{"n_experts": 12, "normalize_top_k": false, "routed_scale": 1.73, "balance_loss": 0.0114, "balance_bias": false, "norm": "rmsnorm", "optimizer": "muon_variant"}
Below are experts of layer 9 (counted from 0) of a mixture-of-experts language model. Rows are named router (the router's row for the expert), gate (a neuron's input weights, with its number), up (a neuron's input weights, with its number), down (a neuron's output weights, with its number) and show model dimensions 256-319. Each number is 128 + 32 x the weight over its row's rms, rounded and kept within 0 to 255. Numbers have three digits each.
Before each expert's rows: "raises" lists some tokens whose logits its average output raises strongly, later layers aside; "mostly gets" lists some tokens that are sent to it at least half of the time. This comes from a sample of Wikipedia text that the model never trained on.

# expert 5
raises: "0", "3", "1", "6", "4", "5"
mostly gets: "2", "3", "1", "4", "8", "5"
router:105100121078107128158153115152063134150178176137171104176131084152106158161104121136104154181151045131112172088060085105093160125075104139069117114163144122145172157110106145159097093113152128
gate0:091114140081156146083117092130100107170185195192051152119172168085123110081128108147130084178127089137153123144061124137136123118169100120138113101111147104145146121100105070130064119096207125
up0:159112126104166128139134123102100182131120138069205126083158100121150156162151084128130109082151181204168128124092123116126136119110160174116157124073149143144189108132179160084152166164079105
down0:142157099150088117167207124101167097166127112149111101146134144047159099134063118128109193165151098080091108149143101154115085101144167126142167124146182117154109120112120171141141190091129124
gate1:105123126202117128179107132139138128108096162115139185064163100105109158095108154105158140103118129084131081131120134080133118135118138156111174126111082133127086124143094110160126080155172128
up1:114131095159135085197124183072122098049113131131122065091119126158152083158151147150137178088097140090115130134113164117112153112135126145126185130173098142114163123135165172139186110129120098
down1:123127100101171138123191078168071162113125097185112080064081117122157118092160147122086149127114131161124104123156155161118207122128181155058122108074166132116128132137157137157160087099142172
gate2:153222171169086124167118052125149131083140201108168111164082177085144175144081138124187109047160153131114185114152124149182157108118154151135113104161144194111133093098133147171136125167114173
up2:134151102144127129142105143126116127122090105137132083098105139138156063069148099101189113089162158148161110179160143128076109142141153108060119125162111093088206122110163129149054097144144116
down2:116129165174069131095126134118131117101103162114138089127166113046084109146163100161189106152096060094147101104097107142194114143160093193125118087150107100124162144128159130186198126143116135
gate3:183077109134199160146120128093145101159092130150165149104153108127163114077095136144210090167125143152101182124126112051163074136060094147188141140087190153171097093066068102131076124119164095
up3:037126125122085118076105104117123138096119107151075087119123143135103136145144109155142171080152124073123127176106119137103150127195143129073099098168139098114118146139154126107096064180067202
down3:187136108101104109149131146192093126128085092134124114236145118130117110153204130131144103082175107140077125104115119079127122132137076118100162169153076112131101165107134127114086104094100150
gate4:107155171063120120073137118200163159133164140096119119109108118095140145117133151128161128167131122083120176138180106144150136177138168148091144099173127101146137111099168111112123173139109137
up4:151112097138187089171179119130153064099087173123131141060138182136162145112144116094137172104135137148179138123095150158144119138147102148155113204102064134097153120105122125173084141125140175
down4:174096129135089154088086160126130159087153169084176132135169202167160095112065156142076159109153123090106142179121152133121103089131147166139130155134133103117066113160132141080148098162083132
gate5:158135124158160187118110123127097126135156070124087158129119121113151102168134103170143142081148138142117089129113111150119149130041143128113127068108160172170158126082118140113107110084111115
up5:057145126130135162140118146116122116131130103131091123047131152118118154175148096116156151123206109113156149118126092143082197146099096140156118096102113187111156117072169169132123079093170055
down5:125105083116144181173126144084091210144122124140157084119150092098137168136137137108173150146122061130180097117117100090072150105147147159086172105092141145121168134115143146079166117102129102
gate6:101149202151140135077053113141153147120141136170139149214144195086106103131151111143161125124147151080119118091127129164155123156119109120115131145168111110130127108146137062144142131107137112
up6:148098114161106177157177182174116111104133118094090113087110166176040173077104157091169086175169132157045111175156093110162144137129156129196102076079171123140142085130155105150209090128141107
down6:128102141107187157149069055092079111155176118154202130095116114166107108147121086133128147133131119156153095141121138141122153111087078176164170154161160133103168129164060151137150145169206181
gate7:120077102052068152123108111126099181087109163138149122162096097163095136161104136147193110111084077098122127116126109162081122150059133109157112150144188132124123134081165136131098131157080100
up7:171095117121185129166149160152148141127131127091160138155107132143163098114143081130151119157152144090064127125163141139124143150191150169140153139153117171117135180072156068129169116163160173
down7:120141141135102057149112151053132059140160145165179085148203149120089128148136126114116158062131078137114130115130129116146115124128188107157103102120041170142128151103089159069149090177085097
gate8:159052154113126113179178093112107079155152071192142102078113178108105115128054090089124080109128163117093152122136109138143104129098119077127079087172097165090151132152127127099122109140157074
up8:117140143129154139117122146133102170138165185073127143168119159202071115151120112122108160127124163179105117148133151076130132134128135135172126115126153142126104125118134159138153156126146191
down8:147183134107172105123172208139134127149054150136157083123072157114144177120095084076128165119186115105147161089116105118108139075132110133105164113109162172150085209115149182132125159114160164
gate9:107125138128128119130146085138182115153066109101185178147136140179107099152112140085161143101121148179147079118119160214156112115155087101169160130105082166182104116094146133132159109103174082
up9:178153086166193135107112173106141099154163145107098066116166097077133120116103075122135135174147084101062121172123105095113124105082131137087118118120117099085131164155075115174150146139138153
down9:097097093171095109136165151112135178072179142201111119115153151148108166148031120110103121125141110127110162115076159114162133048133199173128084121154111125155132083120162157110119093105083078
gate10:090116152153113126136149107159189218174070084106122136116158159116153129146099126164085109097146139138123142117234066127147150181119138082087134139149104141114132116143109105123130137158136123
up10:138147135113132150137102116157055135145126125113106127149123107086091145134140087081121157105142206149077158153126085065156167073163162099110041118148128122165106141151158119148115073160106107
down10:155112108089054148162130131151151123196143135106169069134165113074137177167134180146127181159171148152145147169160161096099105088105170128089114127078100107132191088207076125125124120109085144
gate11:065144126088067126159143130117099100120174174108197101107115129128125099157199158134085169124140124145148150149188118145095130137118144136128114163169172140094145068171136146200054086080096116
up11:103169095113154113115110107155127068081106188137104165081150152195153106024124118138167116110149116108143083152069150108177161163202093099115103186159132112115130160128082150123182107071169141
down11:165118150069112143179173153178083103151127151152151156124117211162126104161083172181167120142102107100165167202165117093127081146107150118085155160109112172097159141144152128113135176190067097
gate12:115124135150140160121178120162143144170182126100100111124094147103190128101169142109090144131097152084160176077174103127089153095081122084149077125095082179158124077097145089179120115127105105
up12:097115125190136191092069143120121122172152156146078139182106115166117049139118136109163119186183132168171199181123108073116073113092117158147131137089093139107114133078120045137118186108161070
down12:130146052122163183149109145127205162174160144100117117100131135156076138175128101141115128093103130114120133163100186115181100095154132160139174134123174103164163136135126150073093156155120163
gate13:149144124098175070169188147085116114160094118177173107149172126178179131165099120122120145090163112167178059143078122134131170115117138113131145102109166100184161179169134115137084177148105163
up13:114056150145117083115103089096127162142076129173101108141135087145102155134127118116114120203151161186166088129145201100129034135139074131136074136145152155070128147081105164088119102166140108
down13:081163105182152099110125183136150140167160153094118087084132110153127094099211143127085123148155192166123125138141143104066117083141129103158105127190121089138095131201148091084087126123135105
gate14:200148179099076130100088164122182060126126134169141093187094132088126162136099158059109163159116155086104152112139119122087118128103152143122117080119147089165154092127071147118125116155104152
up14:120143098122086085151142095059181133126127122111100098056139127153150123140106083136142118091143140130086133159133144104148160176125174096170129082128045145144127127127086107100160091099131148
down14:123096131123199116099168111102164146106128110137169122161128056097168163123093101080127127127101101130143186124100067163174123106145130205149102102165112090087154110036108120174070127072120048
gate15:118126138132116099183143121104094062178099124176131111152143156104091132119093113151092115138177132155183132119154149065096129122186162114163056166142163152105133185123115118207181136106119144
up15:114173166119137106120112164125158167128153165103153098111157060211141107116174167088133150098145085140119135126087139174195100096052090169075130130139138079122093078122109177115139116128167163
down15:097227181125169106131110124085119053128129117163154190143194107140155079152116084109160129146167110113176144093094097109146207137132139114064112171109139117104156125137130111138151084137125131
gate16:131128089083158106123133155153183130127181093112105166146101204067165107149135110125076081107122099081158151084157156089172129119160117123107093190133159168083129116182112171128112142118148148
up16:121093116129113144163106132117150137112129087136139096159173155097153107136145110139121166136160107153084090132091119192128128064132134115134091104064174139115089158196117169093149141161159135
down16:170130142190136090141070143145063165133123160106123116115116103132124137202098175167129130090141120163116090127074118095156143109148181184158137122131092142094171100099136089095150140096130144
gate17:160111083091127052136122124126134079130108132127101184122077099137120130138145092145133148126119064105158159108142112163098150117127094149169156086110187129149129127126087105060145069101084105
up17:145057128177058087160138107089188096157148125187143131135117114091130124136137088174100146129184098074149131071154100156076111109171137157165149133085167149104134129130053120108131131082114133
down17:123101172150106162142128096155126170082145112122154100108116172162161122064092154165170155114169103105133122211082166117123131176093151117073079149161067172151086101057150115157170128112118098
gate18:107148153118153076123121147121094147173135082151154106104162089176120144139121063123156143120183118118039115145122082092133169102100119090115108119185143117115117100074156093128190119109076106
up18:114113060088116220143149112091144076087098195098116120112109180067149132115133122169224122083140168148149079107134083175112146146183122111132105154112152179145127146140069103081120078118145161
down18:080119137118145086160081124114097154137083147094079084128111186150095123184132084125165122140139114097108075139092169105107083032175174102127095127124170149143130134116152118113159097148126106
gate19:140067125127118158172107094120160128129138166081150118093111088121172210044126141145112168162188181146133084077148140120124124117180109164161146120116176123088109156141122190129125126141128141
up19:155109149141132070117195080133183123177113117161049141060121104108157067159140039137126182153151117138131147194156087127111143115112130136124088123142130078124127093097135102098089118097131065
down19:100158092146137111168067099182179125119032141190156120063116128082111157117159149127144100122169120125141171139175167140168167154116134148084126149143174158161109097110153189105177121095162096
gate20:143168112094140192169076151135124192090129153116119096151130097115146174176072121129146168065100098175106180050130083151107216093146127215092176095126106117149169118131080077164129103152144078
up20:150145108073186109122102150090125114090100099179159134145091121118094093089081159110203159178112130187112143075118110113156194140170167208080179113090089082135184120111128102136101109193182112
down20:086124117082136128178147153134112132112173146127144121096155086133106140079161065094081083118140052126148148112159126113120090118129122082119118116120063081102083109097109114133135168094195173
gate21:164116142151119120169117136143184116168060084093164118140095128120142144123107132094120133146149143141101101014159119140115142131133109132152138090064097136074098096116148154114140153089134131
up21:110139130135087100191101141107158108116117120093142112107098082134143142117127142116127150126123116118112142071175124158137102164149138134125189072058107099149131098110148104111134143088112068
down21:135086070163124159121170142165169195110139102140118150126110117156141117091173110125123128122074075165134199189121141117106165129152117104128179171176090161110074059149138125150114132183146146
gate22:094197107163079143073129160148154124119129099144129143151131127112044119117200067147130106051146118122090153107101125172171118107091091114137180118094140105121184132135140124112070109099166118
up22:142110122078172148141170159128084107120141125086122106107107121146129127080090186084111161115113135125138102148141123103056111104174145095111073136178105123111105122087150181148119112093105110
down22:135157132178176134150173174140135163121154181116127194141164094142142120104158146111061100158122089134150119106067099084093122161188153105121125148160126128151142142121124125103182117121112135
gate23:118132159133128081118118127115118184104086108104098117115126147147170084156163111120167179145106172168126146155133202154133120129121136135153146120133122083081170158059079087127152138079082092
up23:199162195138106103142187158122142143140113115130123159115124088120190100139089089108092126140126162199056148149071183092185151117113103102114121138152153120120167136172050114111130086098126111
down23:115120137100144115128119131154163123200149127094101180168163079135135149155090119128119184106054064155138134101150154120146069081170101131144166089109140194149181130121125164167126071146130098
gate24:127130088149147146129110176174157096090069097093142114111167100169134160206128104146107060176071127083154137119151182147088121149182085059084163166148086115153118149055180164073131087160154105
up24:149110114106097163089164132139178130082067166102046081103193134111117103118129128078108184130090152133113138159115192180141114150109154141114112132143075162145071173050158091157136131062155169
down24:079095145108133115110137114121158095154123181154139085110143134135134153134104114129109081121090074111167128140117095063105111142128139081172172131111181086089090092147097166174078094165120153
gate25:120120074190109151127092128117139114119142131072151096218166123146114170131187119141091125081148167122097140139128114158115185173192116142129199076143055128138139106125114133112139143107175166
up25:130146177149179113175079192153143098108109110102121145134138128162178124129168108142123092130159073152186090130165131148113136099104062086119079143118133164128088083122146124091128093146106142
down25:202128103124087160166170103125080092110145146104066135151105117141182076058131152098136104085191158140114122144124104153157128153165110107120182151142167099139161119147131138127126172028130181
gate26:097189122124091179079124145181201143106141164125153152135128128091095092137082154147143164170176137124111128131102115110062098111105147190085181082067143109179136113151165116135108102146114104
up26:134157089127158114144154119122126148140187115092116090087161099146148124110117135143137085096095148126145167143128075182179121178133162112176115115197035131117116149101109158148171163156115153
down26:134148124110089138068115108111133190199118138172044157125169100132175132139094168096058099126175098175204155121186158079093154090177117156101134090067145153130167059110108097132138147137218144
gate27:079151094157055130139138162128127126101141127153140150175159090106130123102160130173122134105114231138127203099128068175146088134128131165188176113128114093149153107136193159175045123156144158
up27:144125156118135058063159089157101135108148105080150135097096128117130128122105123148132078156109115094160112157141148149099193139101070133149116131081146162089097123130034086143183113095092091
down27:135140119149172118150135144142156063183144150120055062186121150136144143160181180113103133170135087145171145102132078135112165125100151119132154200151163117189118080196141194042140155154124138
gate28:108084120154144172083073129103174163145160123078167017144150087091111080131104113120156175151154133094177183106160108105090161134114125185065111102124166151091129121220131077155122176153147167
up28:081128167118137139115104098096142154111117069123076090149143135125145128037124095146086068096163125118123082167159106180117082149121187101128162038137162081099137134149091103169181121118050185
down28:186063117090093141116109163143093136116146057159076119132124137141117090068122094105080131154170104107181186125152128102158147109059147122155102155177119166137173223107160119127147144134098174
gate29:135168101121066092172133153114116150100154115066150121158104162128112122094164106083082182104108150097168054124140157110151166148183131180095117044126096088083136191177067097072129140153108127
up29:154173115123111119152080122133135008141144164059105162180069085133136156125156150128154166111116146185110137077129079069117134088146118168075106143112104113131133135099139129122075077052113135
down29:128089121121194138187176110101142123112171111139132189162150167114111157167141127189140109207157129134106098117157153102153141145161141169132154130187170128142099107168103132159190181170189153
gate30:200121122129124132115130171143096181122149098096110104067136108084112132135114152089076096141149161124105152147210128098156088100078110086204102138118113120099134102189029119105092157112138078
up30:124127102100072169119139118139151133120139067102107165145162129114087064125153122147128110127144127110128094137131123123135087170170055121146167156130069124070102097073201115134156132162111110
down30:155082107149183138137158204087063137104097097056137071126108124133159106168148108131107125101109157113172162134137115120120091174113090069132164130105097097171179187124100089156160138156120147
gate31:202111191152123137094116123170133133094112122129194125083120101078146088120114166129154135159116150109164161143138121049131125112149129120164114145142156179136133150108143091185114088166147082
up31:141132146155124110147143171080153214156073182106104094094129109070163139103148146112096159114132165159185184131096174111086116127137143164171127119137156179146131169119098070118086034189082081
down31:157143129063107194137121124123152123084087108134127178158136097137059147148161116157097143095101122069117129156106122091131106099112102146116136110065130096178109158140119153157098117098128164
gate32:165124178122112145143150115119126096147072081081138122120150123139069164177170103099140168063127153114149133130132143099154167135094161083156226089115084105081141112155141146144165146136198168
up32:067079083117148123083102102087085081111151075142139140122074131108104106079094106048120044144112075153156098059109134097145126080176148173091091109094158085120120074117107160142102129158102175
down32:144105165085152164118129149112099165191150098088140101119111150117073143108122152145201162154101076122123199155089176163136131181116154105136127128094181112080163143120098127157148136194135186
gate33:105164073163079121141139085145134123181139088090117171097124098147097162157156194098117126112136101161148152131182074127113182080097115124138110101100138105127131056095073109095146083143146156
up33:137077075150148115164173104130142138193159108162154118099145164164112158136121137105116087221131105135156116147173110132150132083128078136154117138065152128136117171134075111140161105111128086
down33:146114065157110128136106123120118116151142090156133095121143142099073099057074091116106149138105117152129184093095127128136092162120128155108184143141103140072121175169139151110112111123125104
gate34:063087133117118104112118129133135185122170071062110188168143048170183145142157132167061142192173087206151119130096075112100130111082154168151151115136156128154151142118104167082128123151131135
up34:117229112106172053177123110140146137172134099135116162146121049157142054066126140055157123158184155090174171139136080155124111142131126180150138119039142118131112068162138109112168128130106157
down34:095149113110130129156111106120138140102116046129138106159140111123163146099126109090124190127087168127147137158160125126169131119129184143135100148170190176075113137077149099120114163183140171
gate35:068130175150151163159137117145115139071074144091089152168142121137147131122107179100169139078128134122127120141082161109053127097117146132145091105131152151188115117095126104131095103121133139
up35:123096194139158159103101146187178135147062179034205108132092147112114135136089166093189091094132117050134165099137085134114128098148117089096111107163143112097181129123109146152142179185193173
down35:132081182085127083091106110112094122078151132107108133115156172180153141139128166099131114140117099127133119165175124127155151111134119078075126142093142106087110143148165076156192124131140129
gate36:150160176116139130123124119138123132087153147190143113151103113102164087180118187125126139127132137140168143123129162109166112134095153163108087163121091103138141137211048119125100153110182140
up36:136181226027160129105148125192120090160129146132122093138068107088144162153152161132152119141142105085188156146143124105173145155120163168138115149128116133129139133179089125146106180166178131
down36:105111080140126154095113181140104129146094132109128116139083167141125127132097183092140117078094124168159128153099123134115132172153161146130136122126077086131158159066149103165140078146100105
gate37:129154100127142126133144151117094113115125100098150135102118137118170171127102092127158158148147093131164111162108151161188174128120170076157155098154072125083149125118114135066161131174128163
up37:116169138081114123132143113190125125113113138066103094069076130119104138099104100139082083137134114119176139118182126127122089144182172122144115150141107142138170100104094132151157109175137079
down37:049197162158166145129120126148116132089105078152157141124077127158131152130163158153095094121160194096186100104106131119137097173150080086065146145127133121148101097122169128139188148071137133
gate38:129160097131119144143136102146192128170142115076075127079168095125094119133175151114118077117178111116167084157152082145123149121119034095067078124178109112141116101129214154110140104083110146
up38:126091132068102091157101157145158141160083105111147140110168059162135061101114131072143133134115128134107169075112109139124100090089121120216054154086085126142115177203111088106185098128176105
down38:136108128123101098098077200130166170122176122084131090123110099093115187148097104174176141168162104147182110115138130095131143082112120107094147148157159099121128159138095130110150161092146169
gate39:162183097087120084156128060108120058069149088190141133151107114107146109084153131129126156102165113129151170111113091118134115141145145167113137115123132157150175064150166116181078058128111114
up39:123087199117114173139110146130129125088061119084152134201149097080092096172095083134075167145097133122179089169117171129113104139147114104119114123160138081118086153164110132080097186152122083
down39:090109146091163155147119213130090167159115136142093041056133152109115155162140145091173087159099108141130163131138091083109119060129119157112178194127126113105172122159179094109120123134137088
gate40:101087063110100114144142121118120110121165150113115155119164152107104166200122094171139150142154202140155147145098120106136153112139138131093103111155083132190107112121154164105141153153171165
up40:108122087142088175120121085166103058162120171128066149138158111146099150124119112127151095153072146122158120159145121129186115133136136086153145147114083180115169178108127158148166122181126088
down40:099096108120165167117106097076199124158120153121125128166140115069169160126065106126121105141128167115134137142149089125117119171083161135157149063208140133075074105128179142142121093109131132
gate41:171168130142196143081119174152158159157132108141115089102094175088139133143121063083131091171147126100173162099110094050061159180197071172099116132135109128125137107118131181145201055145099158
up41:143151152113169112119112138082116163122101094100129138151083201114087168082146090123151103087131117154148140099107161047112120152148137172123162037101161122143164148135151201055110129125059147
down41:134068165098085062124124133090092141116081122141099115125098166115131158151103131136133149157187157139189107136146227113149114075121120144145103110104120147141170119165145168098111139147111108
gate42:056145104155099160127166081174193103182104170120108147169121138120127149107101171092116155128106149086111101172132163133110106114173130101162154173146128129110145146122143086130141069120132120
up42:081130085115164102151139135089123097143105097101125095130080115170123140089122152158097083135114168147086137103112088076143139097146126142149074187107175141135128166108114158136118172125095102
down42:119121189126076150125114109120140160168104145211139119174118157082122156154090139069102159114141159171126171149144135129084098133135179103138176123056128089112162086045126169106120045086109109
gate43:113107146142154090068154169140152166167141143128176118142137077152150159070147177122211070065059175126200153130133103161174141096124125112112110142150078132086129095114101125112131085137170093
up43:157064174078069141154112148109081149091129120086103086123125091126060188122098102149140133149127112072134154166131155131131135101119140115132145145143107123110127177143125161104138135085115110
down43:125121139129136092127166073166180137134060113175126133101166102119128188131125126091084125137150140136142157058153074078134123092131147123163146160174124198088141143114169038138084121148091176
gate44:163117094076118138087171125129088098088150134133165103108109161115094140128112103139089130094158181112105095166165174147150128140127093151127138138080084112144134080103182123124121132165127086
up44:129092139164066162102121114112133100111073119130114097118114155129134116178138122149148182123091180161157101170132155136100161118139129081126126153091106105139184073111124104124117127128144107
down44:142131108141153188102095147118125150160107114097166143163124191139105140125173130097179079093138128179182176123099137136177142119104137148143151127199158125100144075167100093101126169135150105
gate45:124110163124129135177142130101117085140105138153069112141084148122096142130194173133187166215121158056175143104111127127079126156139060099107105114101212150137180118157139125139145093126134124
up45:170137142168105129158112158121165090088176088061104114131093180108137132127173112135133127166147128152119167120107135162116152111169042090111135121136178128142132148128130077104215149108124084
down45:100136122106126120132194127145157163162137174127124047180136112117166107141097153154184118103130195135104082112103128176179126102112153146153179141158111130070145095130187113120163129151107181
gate46:169118095086135101097186084084105112136133129166127087149156100160159152138118138112122133193134122142131114077101115146129147147106177094106109156131131145161157122083137164130114177136120126
up46:079101096111183138073152208095114114110162134121126100150136174184123154140117168128113136076156117134119129057110159121123130129111105074084119153153177140137154156096053197132097180111076121
down46:131105151083172155144123122118175092104125151111175147127147166087111137116107138105147163111113205166071113130113137105110155161150088096138061123134115088129150073156123100202153141190129173
gate47:149160126085121083149121060116115102112155063085081153162152117107090195128092108119098090155118129086104085146062131140119150089067084120113050113129162185118200130157147131151148200132108140
up47:160113086124158156145078138122143099089087125119129087147154124132214187117111128108090157113142161074138160109081128082125133141109107118068091136141069149148178158144162148140188203107087116
down47:187086106102121164161141156139198109129105130120199193160063139153168161096107127144164139122147136086061127091131143093132069099147080122183110131131181163175142140102128122172114191080141163
gate48:126105117089167120157179163096117168139108157063178156132153186161146121129099135069089112053100122127135163089115061114139096131099125154106173099115121110165122111119135125140114112157191074
up48:124119145115088113137121110156113096125090156122068138073177076079135165183164171145119157096086133127102127136172206082093103165094125158107153126098120157081114082179151134103076129098130210
down48:153135136130088185117121121096131178123110149097105129144166123131124114126149086095134147117137139164179124098136145142104138148153131136166190170143094073150102111124099120167063160151155127
gate49:144145116110148066066128093113156149140132128143112132113094088099137161101194073156166148166198121146103102141074117081083132166123167127096128182178131098102172145163148097086118105123116135
up49:174173134074158147189199125157169105111138114146082168144118069167154113103158126090151070066119130170125102070121139080150107149123111111111139138138156127104155090151133183087178120096135076
down49:110150135165134074104101099122159148182149138072157138144090143123113113129145135186165079154177123121155112102075100128089150168121103145161122147176144148108144153123126149132129116097108127
gate50:098152107163175121084180109120117181130151134141118129158156153081110162110115176128121117124090120107158113179062081139113128133179143140122167117084136124132108107166128143215090122165161157
up50:120135113091140170100169160112184186098175153149160158110078238195156121132137119126153171136151164170111162142098190132131138124101153103112186166091158096159142140169150135087122096139129121
down50:165107209109109114130094136171165128171096092140078154098159037107099127183097084138167146127150128149136118181156106099093139099108179134077096119171125190107100135098116100141139165114113118
gate51:143106139155129106150087151135157097066105127093109108118185157101173180124163093135144115111125102081134093085139098155084144154148122165127164139096169084147138125109131114144152167141083160
up51:127205143128108131120180059126128149140099122135153146161167044174102101142078148122149146074111157120149166142101139152181173122126145110145109158162143220119177114136134174119120108191148144
down51:075177091162089125146122146111154162174193206092085178113192078202082196154153112146121154098152197091088124148145158219118141147120140136218139170071143133066075141108104140118136165119116135
gate52:101091148134147117113075108136177141168119118124134118103134136096133100118100147056186115107170116123094151096150000141099142103158120061101152146107128115165129100147118131137127064153095128
up52:114067113100153123134080068127173144135196163177044132122100166166120081125133131111157073128128184112105086110124078122122122185119138108160139105093086117134097124130182139136101124138137143
down52:116123118100155173118101165089104138124144146133109180141103116133081108142073117156165136166128144133155133153127164133104127049091135135138112130137141118185103093174110128142157075161176112
gate53:114076081128094160146111153128130105152106150102093114118125140111209106098160099120126135096123125167104137171128106156134181141115091177135176063110113140112149057118122086122160101119172158
up53:154115122167157137181166084156096137123192113129160117150142116168143094103152073133114157129133150103137128148161095186057104183083098124129123091133156197125214142171105147154150083141141142
down53:153128167066136082167164121090097090125125118082062145174122137107106155170154149078168130151103127111182174108075078124127084168130217111121091108106101122124103096165104214178151170136128121
gate54:155110173147091165094142190171130140153123144132192101116080120047148101167101168153131121111151202109165124127098145061210162097153123176133145152125126180104057144153130115146121163136111089
up54:124101112118161167056173165157113178160131147159136108172064105058137134110127124157124122161186160084139029148154192060173145078115140153173159148120133170137127139168117129149108185128123172
down54:092139092112150100118186101163108066172120104183118177093116073132074109080093083187133114131113156108151180171129132115074090174103111141128151087106127105059152133157143141154139115150172085
gate55:146027148129122170207100167165140202205142082106166114114132158136124148195096101109103174200127116181136111105122112097169106150176137127139148075090105116096200208187102082165165171097148115
up55:146190062125172117128141180131125108115090091146149121174105115164129133126194148134164139101174143155163135164161088154085101094108059135139107180142092177159121156067128126107118094087134129
down55:155069088065123199091158101159120155133135147121144105125159156160139159108112162170121115088089148080113127128190102094104114133120118138109097158220107180123128134151121118113178163079149057
gate56:115076106136109136074135122053138111182135133099127086160071117105076150131142134141162131143152134137217131144132102104091143119118117159114149123148157154095174085159124060101124127161145074
up56:164195149097114142181141158164212139128104173196167106151126161129122065129150140138086122143159103099122108109134174175167094092119106092149146165091103106161093144123199196195105109101164136
down56:155120113201146054064073125098088117164195144114165143172112114131129179133119171095159145141166112123110149102078123096103114191117094118146189143153140107109153120172143160090090130129186142
gate57:117157170129113179134091095119144107149116185130116101137155119119133184167145153172130121143082152186127138163088131125110077124192161146169194147105153152126159112131148128105182178191141184
up57:126096146134140116105136115105062024124107116139102146152089176105163137118136109160090100095145182091130072107143122120168126129105060100131080135112118150146092100104084106131101116107148129
down57:109082077108132118134131154118159170131178192141158075168152111102110143110163130096131087082097086174094135175047133147138138152113159143146055093174113098193179131117110155125151129038161140
gate58:111102092151172115147080112119103156094092170029125143138114033117172091088138137107155143092218130082113143143195091052117143135080140132084121122134123175076084159129117092132171202164115131
up58:131162121115184140074166150129139119134121157059138175091123137106084167114124165128164048122156162125126165069121100138131154121130168139105138144111106126106047167120039125160144098115076090
down58:169069081081113143143085157062093124128079152085081153129142172075127129136111114085078123114127083075133119154133162148170127118130121172133088101125157147170092176144123105144172153178138117
gate59:103117103110059178102113171128113175129160145174174123081104148079114103165115128154151173105099132161176101153088113113079064135106147129096122151118120114124107127053175113111155069144167135
up59:130119146149117107138181143163159111156108124071085130162145083193131188124200151092164128107109078090115115134240127106135141106143134125085160160182141119138078137175154147126093178089089157
down59:082118132191068098120116102099137096189123119113111179108150103134136121157162099137170104139133144085137132106157138129098094158137056129101132166157162083122105128133164167128120107136137131
gate60:125160105189149164136152131099128078056181136132120127145125141146133129164147093102120151123139166130158087146061125091105160091137090103110121200100179138147100123096149122162136151087144141
up60:163116078105124152069172100139137120149185135189140129119133058116189091140202096125126105087111110140173144156181130123140181099135112081123109134142144162126152086108124128144172092094113121
down60:183113138167177121174039138145128171158149139171145115092115119101114118088154095184089134153118155087086111113072095121131128119089136150168191105108157145147132164174186151131141138159129137
gate61:159103113138173119148104131098179127140136114113195102129177131140082140149170137178142146103095187107100120158120175044133054175155091152147155168080090146207150130112118146211158112120174145
up61:075177152129165127126128151144149154115116137118082163119121175112127149095156161148101063150087107074175148122129102179107102113195201153088162097135144168063148165134179109088164091124172103
down61:168157112180113054147185120133103147126099147130081159139205101148093159135118097099134124151076165127141130131124094180138140160158106170135165116164102103156105143134114111137144150138153135
gate62:042098221106090143119148131188110098125071122214076099104134166158128125159109131123145131128109074204146162132151095176144137144113138155148179129061156109153098073152106152100113146120112093
up62:102097147182141165154056156159136094155131102164086076107173112127130142131126109063096108132115119162115132156169108138096144109131135098086172129104131149064082085113103097112076130097152117
down62:120085102093130106192116119101128135196110099092099101121143128125081178142091101119082139163147141110132145086081142119115122091118085078170130124103150137147107124039141171140136131124140089
gate63:096112164119093145115122132150126120118191141137126187158118115080122069152119162102110094090078101164089145093137102140106131121156103152143118087112127149126108069101094154202139083132179114
up63:157122095150109150095059115123112184100121147144104177097160123160174114122122161093149110097113068172148097092120132109099150085104187120189111085136064093107137172131081167153131169114156116
down63:124128164176208175109136089132139096161121125156107114144149130082118119131170083100155157113190121111170124093149122151170167129129187124108131126108073115199151165191086141171140142111113134
gate64:111184119164115110136161073129144137124146085137120158177107106130064085138120147139156146119192184140120120185156107081116124140088112181145116151095142083147131082114142147119156077146096138
up64:152086166103059127161131153097126134124103133132145129124106119107127105151076098143130080117217116142107150094196101137130145115084112046144153142127140146111133104239111075104124179168141143
down64:169163134111154124117134131159142132172132107121112180143098098138148089131161138137030161107099107129127103086105112140127116165101137146153123143137123138214092135170119092190204152146128109
gate65:109094121144142108109083175110208188172122160177063098089210096032116144123082068078086162137127109137136057118130089114123126092122166139137100109122132149116137144092137089150134125079120138
up65:088121124124161136115069146152175145133162178189091098126168079033141200108064082089149178089141109091108061148126073114123093104158128082077062147143144110166106146079188117139169159116118095
down65:059078087099155124188135049124102157103123161144087174069138136125122163105179149126155173103140100114124130126051164126125134133170165168135056140144128134132058129144102128082118106140071073
gate66:113106125087169146041155082122081136141123085097099143160071141101062144113042090167123117195172195126121145075139095075094098092140128126207097169187118096133061185073092123131109161149131159
up66:129148109108108130173107159097170159116095132147137144139137145148090141129103162118111121157109155139117142162150157103181117087175174142137137137137118115157148147177190117150183134143090141
down66:065124163143087082127098086153082120154154147128072098065114175122129119146144133134088143068167157141239146183122128111133137159086151131092101109120075113099124104132121142175093182124122111
gate67:170092161086133071164159128136074057112131122163147070154106137128143138140074122169161128179090094125110155124174139111151066089127138127165146113085120115068158109120118128135151110100121161
up67:177178080097135118147120118100072177125126177101135125142110126076146140174137168163157154119101169114149184090139116120108132141120102232174149126087126117142159159118054098155062165118106127
down67:102116125067143090164122175097155123119145113149101152146074097088124121110161146137090082149161087088138083135121128102196137134149124101112119122201125122101071101136131139135125168150173142